Below are experts of layer 2 (counted from 0) of a mixture-of-experts language model. Rows are named gate (a neuron's input weights, with its number), up (a neuron's input weights, with its number), down (a neuron's output weights, with its number) and show model dimensions 112-223. Each number is 128 + 32 x the weight over its row's rms, rounded and kept within 0 to 255.
Before each expert's rows: "raises" lists some tokens whose logits its average output raises strongly, later layers aside; "comes before" lists some tokens at least twice as common just after its tokens as in all text. This comes from a sample of Wikipedia text that the model never trained on. Tokens count by the router's weight.

# expert 9
raises: "=", "History", "Personal", "Career", "|", "Other"
comes before: "-", "|", "\n", "==", "The", "==="
gate6 [197 108  95 162 128  89 134  98 142 125 126 128 158  72 101 182 133  86 119 140 117 160 106  83 140 123 125 113 158 200 186 112 128 134 137 135 139 115 125 105 124  81 155 148 106 104 136 115 124  85  42 133  97 120 146 190 151 159 145 130 175 132 110 134 164 119 138 116 123  76 102 111 158  76 124 180 129 139 144 101 159 130 124 132 148 106 228 120  91 129 118  81  91 110 177  98 103 115 171 157 114 106 124 103 109 135 133 107 154  90 165  97]
up6 [127  98 154  87 120 151 143 143 169 136 163 131 137  70 106 165 159 110 171 161 143 114  96 136  99  78  97 124 141 137 171 110  55 125 111 174 122 120  90 129  89  92 141 172 147  61 154 127 176 185  88  90 115 154 188 125 193 144 138  98 192 150  86 125 143 121 104 154 117 116 148 131 146  74  85  84 112 100 164 154 154 170 136 180 141  53 179 132 144 147 166 101 119 163 113 126 183 146 168 160  47 134 106  85  54 117 126  79 183 125 160  76]
down6 [ 81 152 142 151 148 101 162 109 146 101 185 172 125  53  67 126 144 122  72 116 144 183  77 124  85 123 147 147 135 101 195 118 142 137  86 149 137 116 120 127 136 154  82 130 137  71 109 134 144 125 141 171  79 122 162 129 165 111  64 122 107 136 111 134 127 214 123 144 156 136 125 121 117 135 170 151 141 111  83 183  92 208  99 151 140 202 189 177 144 131 125 124  86 147 101  71 116 155  89 137 141 175 117 154  99  73 129 120 162 162 174 135]
gate7 [ 97 122 106 100 145 131 158  99 132 122 127 161  97  95 111 130 125 138 110  85 149 175  69 157 117 129 117 153 133 146 118 131 145 125  90 142  77  74 105 151 109 134 167 140 137 112 142 140 145 136  95 145 209 136 151 106 158 123 139 128 135 191 127 106  85  51 130 103 108 123  91 163 164 100  98 165  98 137 167 199 117 153 119 141 131 134 148 133 153 165 137  50 135 130 151  80 168 134 172 115  86 132  91 186 110 103  79 131 167 123 127 114]
up7 [110 104 178 116 120 127 121 124 152 129 149  80 123 107 120  99  91 150 109 115 108 161 129 114 209 142 166  89 126 137 145 148 130 144  94 115  71 127 111  88 105 129  97 140 155 135  38 168 118 131 113  83 124 128 102 151 119 142  99 153 129 154 136 163  96  99 123 154 143  59 136 137 111 137 145  75 117  88 165 108 137 183  89 133 128 143 184 175 158  50 117 137 120 207 131  85 120 119 146 157 112  85 163 153 126 120 129 137 182 112 146 102]
down7 [108 102 139 108 118 147  86 150  94 102 117  83 118  85 146  87  91  82 128 125 125 150 108 128 175 171  85  97 124 102 181  95 142 154 112 167 122 127  36 181 157 137 180 121 125 139 123 129 107 161 173 181 136 129 113 153 111 111 106 119 159 134 129 127  89 137 137  84 128 114 176 106 157 165  93 109 108 186  87 166 157 167 175 173 139 149 145 109 123 213 162 119  97  88 163  97 123  89 155 146 109 194 175 115 124 108 105 117 118 146 168 113]
gate8 [138 192 110 103 128 157 122 128  82 114 149  68 132 172  99 164 124 148 166 151 141 108 146 123  62 113 130 110 172  98 148 156 115 159 115 158 122 153 137 107 150  79 131 124 158 107 144 129  66 149  75  93 212 106  68  90 196 118 133 149 108 109 137 164  89 111 152 136 108 122 130 139 147 142  89 117 164 133 169  78 111 190 137 151 156 175 114 157 156  94 133  59  95  84 143 163 201  83 107 109  89 138 139 126  95 128 128 111 117 155 116 122]
up8 [130  86 152 117 150 127 126  94 137  76  68 158  83  92 156 103 143 146  77 138 116  99 116 107 114 126 112 136 107 121 110 106  72 148 168 135 122 131 112 132 126 149 206 147  96 138 114  94 124 124 200 176  35 149 176 166  81 160 169 130 149 126 142 112 157 171  86 138  96 144 180 164 142 117 141 111 141 117 101 116 118  95 144 156 161  77 155 116 111 157 124 187 154 101 189 132 102 183 154 177 126 132 112  36 163  92 123 118 101  87 179 123]
down8 [168 143  95 158 163 178 141 178  75 137 100 109 158 180  97  96 114 147  66 113 112 125 140 144 170 133 180  84 119  84 129 102 113 140 184 152 135 162 144 142  68 135  72 133 176 140 118 125  81 202 131 193 127 163 137  95  89 137 108 103 123 156  82 108 154 135 106 148  99 133 111 168 164  93 173 128 137 133 142  95 107 104 147 231  82 104 144  93 137  81 105 147 120 155  75 140 153 130 109 160 121 115 183 105 153 125 130 160 164 116 138 185]
gate9 [123  75 159 172 107 122 113 131 109 150  72 113  87 107 128 170 148 128 130 127  57 105 119  86 144 103 134 103 190  73 133 125 176  82  86 115  77 122 111 116 149 137 153 131  83 191 140 136 124 154 120 173 121 168 168 131  99 126  87 123 119 145  67  43 150 145 133 145 109 102 117 113 124  89 147  99 160 141 123 144 131  57 161 130 126 162 128  92 103 131 217 159 104  93 155 197 145 133  87 142 129 101 100 166 188 102 130 123 169  97  97  83]
up9 [174 113 145 134 139 126 163 163  82 151 112  95  79 169 132 137 113 143 102 193 120 147 143 125 100 120 138 152 158 120 143 102 119 155 202 123 112 142 194  46 151  97  99 155 116  78 110 103 207 153 127 127 121 153 125 116 155 122 184 143  88 133 114 187 162 143 198 111 173 118 166 117 105 118 146 156 114 121  88 109  99  63 172 153 149 161 131 141 132  62 111 119 151 151  94 171 138 130 110 119  81  93 117 142  93 110 137  69  94 116 119 168]
down9 [173 154 122 123 132 141  99 137  71 103 163 150 142 130 123  90 213  93 143  89  65  69 102 124 111 116  99 140 101 129 126 101 127  93 108 120 145 109 127 157 127 138  98 106 138 171 188 140 141 152 151 160 143  87 157  74  94 173 113 102 111  50 187  53 136 149 165 102 175  31 117  96 113 140 100 153  84 103  96 136 165 148 145  47 148 136 120 170  95 154 156 158 158  94 113 132 123 104 145 140 116 111 131 126 101 118 116  94 110 152 111 114]
gate10 [179 102 177 136 135 128 153 125 152 166 177  97 138 120 146 165 135 139 136  96 102 104 102 180 116 227 110  92 103 174 132 190 150  84 114 133 116  66 151 132 134 158 151  88 123 127  83 120  97  86 106 119 139  96 145 130  83 129  94 159 102 140  99 162 116  95 120 129 143 139 133 107 222  99 110 116 139 147  62 134 113 185  95 119  91 116 146 129 146 153  96 106 142 158 136 109 145 109 126 128  87 134 114 114 128 149 120  53 131 116 202 134]
up10 [161 112 136 102 136 113 119 114  85  80 110 179 116 111 125 156 155 133 166 120  49 112 129  83 200 113 112 144  96 140 133 117 115 130 155 184 127 131 110 101 131 143 184 131 135  97 155  85 127 112 137 136 132 133 107 121 106 118 124 108 146 114 132 120 110  94 117 163 131 148  83 111 142 108 139  84 231 211 182 101 165  30 169 117  99  75  96 113  88 135 122 182 149  79 145 137  92 113  99 106 188 132 180 147 163 105 106 140 113 174 127 128]
down10 [172 158  54 124  82 166 129 116  67  83  81 106 165 123 194 169 151 102 127 133 148 192 182 112 143 162 180 168 128  99 111 120  93 114 167 110 110 141 117 135  95  73 121 114 185 125 179 108 143 100 112 122 125 110 149 102 165 140 109 119 130  65 137  85 145 104  84  73 102 142 133 136 122 107 106 110 114 118 152 159 146 137 105 142 174 174 107  65 136 131 161 146 156 106  67 187 133 111 170  81 132 136 126 141 180 201 130 122 141 141 149 144]
gate11 [157 161 144 115 166 131 168 110  91 133 100  95 110 130 148 124  88  81 106 171 155 102 161 162 170 147  97 123 178 101  97 123  94 124 135 118 105 135 166 105 119 151 109 140 113 109 106  72 160 142 105 139  95 153  65 104 164 150 131  96 139  92 142  87 148 141  91 121 133  54 182 112  77 156  58 120  96 136 127  75 164 147 141 136 106 132  91 102 113 135  84 116 128 130 106  89 104  88  73 150 162  99  80  98 126 197 131 106  51 115 118 169]
up11 [ 95  85 107 167  86 108 114  94 178 168 125 151  83  92 108 108 168  77  95 124 101 143 105 141 101 150 156 100 130  91 103 188  85  54 135  89 139 169 107 131 150 106  63 194 134 150 103 100 116 210  75 118 158 107 121 160 142 126 102 129 117  88 122 132  96 126 112 114 192  57 142 145 155 120  32 156 158 156 102  68 149 124 173 212 118 177 124 102 160 119 119 133 149 148 131 129 111 174 114  88 157 142 140 143 112 120  90 117  92  90 101 124]
down11 [ 93 137 157 110 113 119 108 127 166 192 168 152 136 111 122 106 151 139 136 173 125 105 130 161 148 138 127 101 173 162  48 142 123 134 132 139  46 102 110 123 119 146 116 104  99 101 145 125 104 122 107 105  72 111 152 130 132 114 145 141 148  67 163 146 114 123 146 130 113 148 163  94 186 136 105 132 137 132 140 104 185 126 133 155 151 188 159 138 145  96 129  98 143 167 115  50 134 133 148 106 161  58 148  99 182  97 145 160 106 155 170 127]

# expert 20
raises: "\n", " Also", " |", "|"
comes before: "\n", "-", "|", " The", "==", "The"
gate2 [198  94 135 174 130 118  84  96  92  97 122  72 118 146 163 255 157 165 152  86 115  47 122 129 121 196 151 174 106 109 115  89 108 107 120 134 115 133 121 180 146 126 115  84  80 104 124  69 157 154 168 134 106  99 149 154 129 129 128 185 207 138 168 119 149 106 116 159 128 130 160 170 131 125 156 121 133 126 203 169 152  69 161  56 109 152 164  91 148  87 142 124 159 166 150 171 148 140 117  64 122 119 138 100 184  78 112 115 130 112 107 146]
up2 [143 186  98  81 126 169 126 141 172  87 147  90 136 120 119 105 131  80  57 130 157 158 152 159 148 133 111 138 152 137 133 129 188 176 137 169 109 192 168  98 128 157 164 153 164 208 129  56 135 127  95 181  88 125 152 145 104 111 121  90  64 113  70 103 100  99 137 108 141 171 158 130 118 202 170  50 185  80  46  86 109 192 146 133 153 128  93 148 124 117  73 108 149  97 165  98  93  72 169 153 124 152 126 153 140 144 114  72  81 146 142 136]
down2 [ 78 140 125 102 179 126 160 116 169  48 114  95 161 145  45 159 114 146  75  90 115 151 108 213 160 141 157 122 137 157 113 128 173 134 115 131 143  95 128 112 138 122  66 102  99 149 102 187 126  84  55 160  98 174 107 104 154 162 112 138 142 139  77 113  84 125 170 178  86 119 146 125 116 140 151  74 146 146 139 155 110  77  83 159 114 106 143 161 100  98  97 121  93  96 141  78  59 117  87 119 112 135 168 128 137  88 160 126 117 147 166 102]
gate3 [ 90 179  79 159 132 141 121 112 114  90  56 102 146 147 164 127 125 117 180 122 104  60 143 161 131  73  92 130 154 132 116  90 147 118 122 138  94  57 133 102 113 145 186 107 140 162 157 124 109 158 107 106 118 160 144 122 158 126 136 156 127 166 142  84 139  86 116 108 107 124 180 181  71 138 127 146 188 120 165 126  87 129 123 100  73 115 144 113 135 134 126  44 177 143 161 157 114 106 126 122 114 126 103 149 169  97  59 115 173 123 166 106]
up3 [ 68 108 150 130 114 149 187 137 122  89 128  76  47 128  99 120 139 141 117 123 155 125  88 128 137  94 106 105 196 181 153 143 170 133 138 153 110  86 148  75  93 138 151 157 144 135 204 203 130 108  92 107 142 128 155 112 145 149  67 119 114  96  84 109 133 136 144 127  86 133  72 170  97 123 132  91 147  99 173 150 138 163 152  80 115 114 138 127 161  55 119  73 130 138 154 137  98 163 140 189 102 104 128 117 135  72 100 158  92 146 155 114]
down3 [121 124 169  67 114 103 144 101 161 151 182 113 122 152  80 183  48 157 135  99  93 106 195 151 128 117 153 131 144  96 102 110 125 103 126  80 135  96 147 154 146 105 114 118  65  82 133 176 122  96 144 146 107  83 157 118 176  90 101  83 146 115 153 101  50 154 116 118 148  84 137 181  92  89 113 130 123 111 100 184 121 109 104 115 129 153  97 132  61 151 119 166  80  84 118  88 120 150 153 125 126 130  63 156  99 179 172 139 143 165  97 169]
gate4 [167 161 129 157 146 114 142 145  70 124 191 208 140  84  98 114  88 148 126 143 156 150 197 149 145 148 124 120  99 146 120 125  89 151 188 111 118  90  87 149 112 121 142 146 105 100 153 142 166 146 103  98  38  96 189 148 159 117 141 128  98  94 154 180 130 121 146 134 119 183 188 136 154  55 111 152 173 150  40 126 103 102 112 118 105 133 149 102 112 131 162 136  50 161 132 127 141 115 151  88 134 122 167 132 160 172 112 179 183  89 103 163]
up4 [104 180 129 112 108 120 161 107 122 158 124 169 164 132 116 108  99 102 212 110  91  67 122 155 152 165 132 154 143 100 134 169 188  93 149 120 142 108 105 132 113 124  72 111 150 136 159  83 112 102 134  62 134 112  44 139 103 135 119 125 137 178 108 109 152 189  96 169  79  86  69 121 134 199 127  76  69  63 172 123 157 147 127 123 176  31 140 105 135 129  87  80 144 185 106 119 139  74 176  82 153 100 122 129 105  87 151 141 132 172 157 144]
down4 [130 122 166 143  95 145 165 164 124  83  79 125 126 126 155 137 145 125 125 111 139 164 162  75 137 152  79  68 109 117 185 123 132 145 156 124  91 208 101  77 162 192  95 154 118 150 139 127 139 141 192 139 162 157 124 172  86 148 151  91  89 185 113 121 130  92 117  70 108 185 127 107 146 174 158 169  78  99 110 119  88 149 118 116  84 110 217 115 155  88  96 135 147 107 124 145 121 187 127 125 158 137 120  71  73 129  97 153 137 156 102 144]
gate5 [ 95 134 134 130 123 128 162 160 161 139  77 161  97 142 133 157 132  87 173 161 140 159 108  87 132 109  89 140 153 127 150 128 102 138 146 125  89 188 150 111 148 143 186 191 146 176  44 154 106 120  90 142 118 157 127 125 124 113 133 179 132  88  48  82 144  99 184 131 163  79 192 107 130 139  94 125 154  97  94 134 179 171 113 123 101  99 107  76 172 145 109 100 145 132 165 119  78  91 179 126  57 154 122 141 162 115 115 114 147 162 123 134]
up5 [162 128 128 128 111 136 152 116 129 171 140 150  88 129 150  76 160 183 146 110 132 180  96 136 120 102 125  94 155  90 117 135  73 136 109 141 122  61 128 185 146 123 167 182 128 105 110 124 193 113 139 114 116 128 180 106 151 143 133 121  82 131  82 136 174 125 133 143 146 126 103 161 204  94  91  66 113 147 190 149  72 111 189 133 113 143  94 126 169 184 164  29 164 168 143 106  72 135  34 163 112  86 103 172 158 141  97 148 145 148 119 178]
down5 [178 112 157 124 135 169 154 152 100 107 142 108 101 130 226 128 166 153 120 113 127 121 172 114 118 122 110 110 123 155 106 120  69 179 126 130  84 176 116 104  62  99 122  63 118 115 117 171 151 100 141 151 134 165 107 104  83 165  76 114 183 112 105  80 109 180  90 113 129 108 139 101 115 111 126 200 126 142 126  84  94 113 133 150 105 108 182 119 104  62 188 123 163  69 110 160 168 106 138 175 135 135 125  88 118 155 158  89 159  73 117 130]
gate6 [106  99  89 137 114 145 123 142 143  83 167 110 110 166 134 144 135 100 193 170 154 162 143 133 135 116  95 114 129 101  96 141 139 132  99 129 129 137  81 134 176 120 185 191 102 128 117 239 161 152 192 165 132 121 134  74 163 115 142 155 148 168  87 125 187  79 172 143 145  97 189 157 113 111  84 140 188 168 114 126 169 142 128 158  94  94 104 129 188 115 124 139  98 131 155 110 154 126 123  81 100 106  65 164 141 115  87 120  67 143 166 127]
up6 [127  95 166 138 130 122 124 123 113 107 100 139 126 167 132 176 152 148  57 114 138 138 180 124  99 124 156 150 139 153 155  80 184  77 152 115  94 153  82 108 126 147 108 167 155 119 177 112 205 105  89 139 169 118 145 147 117 165 150 107 124 135 146 147 198 116 156 139 165  58 107 147 152 142 131 123  98 133 160 176 176 154 158  81 177  58  89  85 131  92 134  66 120 100 167 139  67 130  73 117 178 146  99 171 104 140  92 124 182 178 131 200]
down6 [124 101 169  90 146 161 182  63  97 138  85 136 156 124 133 108 165 131 151  73  47 178 151 104  94 189 137 125 123 120  98 110 166 131  86  92 163 127 151 164 128 129  84  90 100 122 218 104 160 147 122  92 113  83 100 133 109 137  87 177 112  72 144 128  88 185 104 125 120  80 102 148 101 111 108 148 111 127 103 111 128 106 206 138 133 154 123 143 157 125 151 151 127  84 129 121 186 136 150 124  73 165 147 111 147 167 162 119  96  89 153 151]
gate7 [150 164 114 137 129 151 210 151 140 155 119 176 172 130 118 165 130 142  97 175 172 129  85 109  89 122 148 128 139 162 107 187 132 126 174 129  94 126 133 158 152 151 161 139 160 111  91  91 179 100 144 156 132 111 100 151 170 121 167  95  73  77 123 181 126 163 143 137 130 141 161 202  78 144 119 137 123 150 127 201 117 158  87 166 155 139 127 150 131 125 153 122 123 138 115 136  93 117 173  93 136 130 128 112 126 177 115 143 153 175 166 112]
up7 [101 138 147 133  86 165 189 123 108 175 102 146 125  79 134 147 114 169 123 197 107 153 109 124  90 113 146 130 150 141  36 213 122 131 138 119 112 144 169 177 151 135 121 118 138 151 117  95 210 198 153 112 107 125 148 144 143 109  74 108  87 111 169 137 131 141 174 160 142 149 117 160  97 119  65 183 179 186 111 174 170  83  96 148 139  97 139 139  83 143 144 144 133 111  98 125  95 121 104 104 130 112 181  41  73 202 112 119 131 125 187 104]
down7 [112 123 159 142 109 110 140 131 134 165 155 135 118 103 113 135 121 166 132 165 126 152 146 129  89 115 104 110 179  85 118 145 178 101 154 144  62 126  64 156 151 161 180 166 158 133 133 131 144 142 175 176 112  82 139 130 163 198 100 103 128  83 113 128 110 134 172 138 143 141  96 152 112 126 129  76 165 206 122 138 151 136 132 166 186 147 154  68  92 156 151 142 141  85 145  74 130 174  77 124  98 131 198 119 118 165 131 147 127 126 140 101]

# expert 14
raises: "\n", "\n\n", "Career"
comes before: "\n", "-", "|", ")", " ", "–"
gate0 [138  63 125 104 107 181 122 133  88 105 105 124 111 161 122 166  88 155 105 142 121 156  99 123 139 110 129 111 174 126 136 149 116 118 149 155 124 135 159 118 123 107 127 144 118  79 108 115 122 148 127 183 105 120 143 108  77 117 124 119 153 117 141 145 138 104 111 108 105  68 111 188 142 148 143 141 131 111 129 134 119  81 165 134 115  75 137 151  83 111 156 104  92 119 151 149 106 140 125  89 162 140 199 105 109 143 132 127 186 118 158 145]
up0 [162 175 160 126 141 140 155 112 177 108 138 164 170 161 176 118 114 144 129 157 117 131 131 171 115 117 175 140 124  87 133 111 105 174 121 119 179  90 117 100 147 121 113 133 176 140  89 139 136 177 166 124 103 134  41 164 139 109 138 110 114  82 158 141 142 140  96 132 112  89 175 133  91 175 128 136 107 125 111 147 134 160 130 131 106 138 139 168 141 222 189 113 126 126 146 106 102 151 113 112 139 102 160 163 161 140  96  89  69 133 149 121]
down0 [126 139 130 140  92 179 163 145 132 155 132 150 155 147 128 148 150 163 131 218  94 135 121  86 142 138 125  90 125 131 146 153 116 155  93 150 152 153 193 163 115 127 124 151 168 195 131 166 129  69  80 170 134 131 166 160 104 105 171  98 137 179 159 167 129 125  64 118 202 137 106 140 152 145 148 166 167  95 136 136 139 125 137 140 166 152 127 108  65  98  90 134 118 148  97 122 139  78 113 151 149 179  82  92 108  44 119 126 161 147 100  87]
gate1 [187  79 142  95  96 165 169 136 150 180 166  77 110 136 170 111 153 104 118 105 152 158 111  80 115 104  94 108 182 163  89 129 140 132 176 168  72 120 186 137 113 108 149 118 142 114 201 142 151  57 144 121 121 158 143 153 123 195 179 123 111 143 127 177 133 112 117  91 150 197 127 119 110 114  98 142 162 158 120  87 109 140 129 158 115 116 121  89 121 143 162 107 167 134 165 167 156  98 155 121 164 128 139 154 164 161 183 145  92  97 114 152]
up1 [112 164 149 120 156 119 153 136 118 107  84 211  99 197 120 150 118  93 145 101 149 136 100 107  94 196 155  94 107  95 157 127 153 135 111 134 135  34  69 141 150 148  99 200 149 111 104 110 122 119 134 156 158 146 193 106 111 121 167 106 127 108 117 123 141 121 131 132  88 112 116 143 100 125 141 151 118 120 146 148 227 125 135 122 159 155  93 126 191  99 104 179 132  93 108 116 107 131 109 142  67 143 100 157 148 102 127 160  78 144 140  70]
down1 [112 144  83 147 129   0 136 130  95 170 123 171 156 138   0 131  81  86 108 137 123 127 119 175 145 140 140 171 108 154 128 120 105 141  95  88 131 172 121 148  98 144 118  89 134 160 144  89 125 122 128 114 131 123  93 126 146 160  95 168 158 113 145 153 133 144 174 145 121 138 179 145 165  95 150 167 150 105 119 111 152  89 170  68 105 103 117 192 104 151 120 129 141 148 105  87 120 127 105  94 119  60  98 141 126 114 121 124 176 119 106 117]
gate2 [107 145 106 157 191 126 141  78 225  96  62  66 149 150 113  60 106 177 158 129  89 147 154 121 113 104 111 141 127 135 124 129 113 161 164 130 114 135 133 124 130 184 120  54  98 220  83 160 158 143 142 144 139 199 114 172 164 163 110 153  81 107 171 196 147 189 106 114 133 138  98 125 142 124 155 119 123  82 127 123 174 125  94 144 180 141 125 127  68 104 147  96 167 137 156 129 128  49 115  84 144  71 159 170 107 121 119  71 138 115 124  90]
up2 [148 132 107 135 125 131 232 100 182 112 138 128 176 160  87 146 109 141 165 174 112 158 153 150  89 109 140  89  87 110 161 103 109 165 148 136 164 144 176 103 115 124  66 114 133 158 178 223 162 125 165 149  87 138 113 128 165  91 142 127 102 154 229 114 110 180 175  81 159 142 115 138 111 136 163 164 116 121 123 176  87 126  48 152 170 161 129 130 102 105  84 147 117 160 127 120 127 102 195  77 132 161  77 115 164  93 123  78 188 116 135  78]
down2 [142 137  50 109  86 152 132 122 114 144 138 153 152 152 146 106 148 112 136 127 176 149 100 162  74 106 162 177 155  54 109 138  91 142 114  83 182  72 152 173 118 114 140 147 130 154 117 164 141 115 147  91 114 126 155  94 141 134 131 162 112  79 121 102 139 118 116 140 125 165 170 146 166 175  98 161 144  82 147 129  82 122 109 167 205 154 112 115 169 146 137  93 121 142 114  74 126 145 181  95 153 100 138 101 112 110  88 110 109 153 106 105]
gate3 [103 137 176 162 193 122 127 124 122  67 149 166 126 139 140 189  77 122 110 134  62 151 149 168 171 126 108 141  95  80 186  85 117 134  90 103 122  96 177 131 136 114 123 137  93 173 100 146 149 181 154  95 175 146 101  70 121 131 134 155 164 130  83 157  78 134 132 158 117  85 131 122  78 151 189 108 125 125 157 120 139 116 127 136 117 110 172 139 155 128  40 128 117 121 137 118  91 143 103 132  55 100 132 135 166  49 109 133  18 116 127 140]
up3 [ 69 135 161 150 166  88 103 122 121  83 172  92 194 167  79 111 133  99 100  63 171 127 119 167 134  78 132 179 138 168 153 183  90  72  68 112 215 178 170 141 124 119  68  72 106 102 129 123 138 146 117 102 163 111 108 110 105 104  95 164 156 141 162 107 144 140 124 109 162 110 148 131 162 137 149 129  82 129 150 110 143 120 149 118 143 135 128 154 132  57 123 141 118 124 153 164 137 107  80  77 149 149 129 130 106 116 103 170  99 121 196 117]
down3 [124 111 135  61 108 156 104 151 168 133 155 175 109 151 128 138 109 134 128  87 115 105 127  99 173 182  94  99  91 112  73 135 146  93 145 118 108 147 102  30 155 129 166 176 159 156 110 132 138 119 115 166 100 136 105 109  82  81 159 138 126 124 126  90 126 147 109 116 134 160  97 131  93  90  85 167 137  74  91 103 125 129 131 176 103  66 120 133 132 179 140 172 128  90  73 101  91 158 153 129  92 129 133 155 117 125 107 157 128 152 123 149]
gate4 [ 75  70  98  98  50 122 158 122  74 145 113 164  74 121 116  58 105 110  72 167 159 203 127 158 171 135 142 150 157 126 135  68 142 184 101 139 129 185 150 108 132 137 150 174 114 110 159 159 189  61 104 161 140 137  47 156 175  65 173 147 117 101 159 162 144 162 118 163 175 116 122 103 161 160  93 126 165 101 131 131  92  88 154 116 110  84 119 151 144 114 150 154 102  63 120 151 111 158 120 145 112 101 146 157 112 121 106 122 107 133 159 150]
up4 [167 134 149 128 167 125  86 164  96 166 124 126 120  92 136 134 141 119 127 154  72 145 164 122 125 143 147 146 108 143 166 104 126 111 105 146 146 155 109 139 115 141 132  73 142 138 134  74  79 100 122  89 125  87 163 134 176 100 125 151 124 193 208 112 125  96 132 106 129 127 156 100  78 116 179 124 112 128 190 162 124 173  99  75 151 203 134  40 141 107  87 105 133 129 146 123 181  88 149 124 177 171 148  99 124 137 188 142 122 101 125 114]
down4 [189 106 128 146 116 113 115 159 101 127 161 156 104  61 137 124 137 218 104  99 111  87  98 135 150 114 123  95  88 130 108  80 162 121 120 104  79 127 123 136 105 142 106 106 138  85 129 130 132 165 127 147 143 149 161 112 127 122 123  57 120  69 174 135 100 150 116  92  43 166  90  71 105 119 136  99  89 142 133 126  60  89 106  93  36 138  87 175 108 113 120 153 142 113 117 106 134 159  87 133 111 115 151 132 164 113 185 166 163 148 154 183]
gate5 [117 115 158 181 183 121  49 173 134  40 151 139 172 137 121 163 115  55 127 111 125 132 113 132 174 124 109 117 137 106 118 169 123 165  68 118 131 138 138 160 154 170 158 120 153 161 139 100  73 106  98 159 126 129  94 100 135 130 172 137 161 106 129  91  68  86 207  86  89 162 162 109 108 132 170  99 163 124  86  97  83 165 114 160 138 173 136 143 137 122  56 186  98 163 112 117 146 121 205 191  91 117 129 163 122 103  85 100 108 149 111  49]
up5 [135 141  87  93 133  79 186  93 118 119 151 172 130  97  82 116 100 114 124 139 127 173 124 151 118 109 132  89 129 168 134 150 222 169 121 125 151  89 102  85 145 116 102  75 127 151 162  95 164  50 157 155 120  98 171 161 135 120 138  73 130 160 184 101 100 174 144 160 111 136 125 177 102  75 104 135 158 171 144 103 167 143  97 159 142 175 112 193 140 114 139  77 149  97 102 140 146  52 143 106 130 126  94 104 130 152 127 120 101 121 197 148]
down5 [120 143 128  96 123  92 145 185 123 124 150  83  96 172 156 163 120 134 153  99 149  97 143 182 113 154 110 129  89  99 119 124  77 107 114 145 108 129 136 102  56  97  72 107 123 123 187 136 165 154  50  95  59  72 170 117 124 139 132 158 171  90 124  95  90 154  98 126 156 100 176 145 128  89 161 130 145 172 129 148  96 155 130 139 150 100  95  66 140 102 133  88 123 104 130 184 129 120 136 101 131 141 109 186 122 146 199 133  83 150 135 150]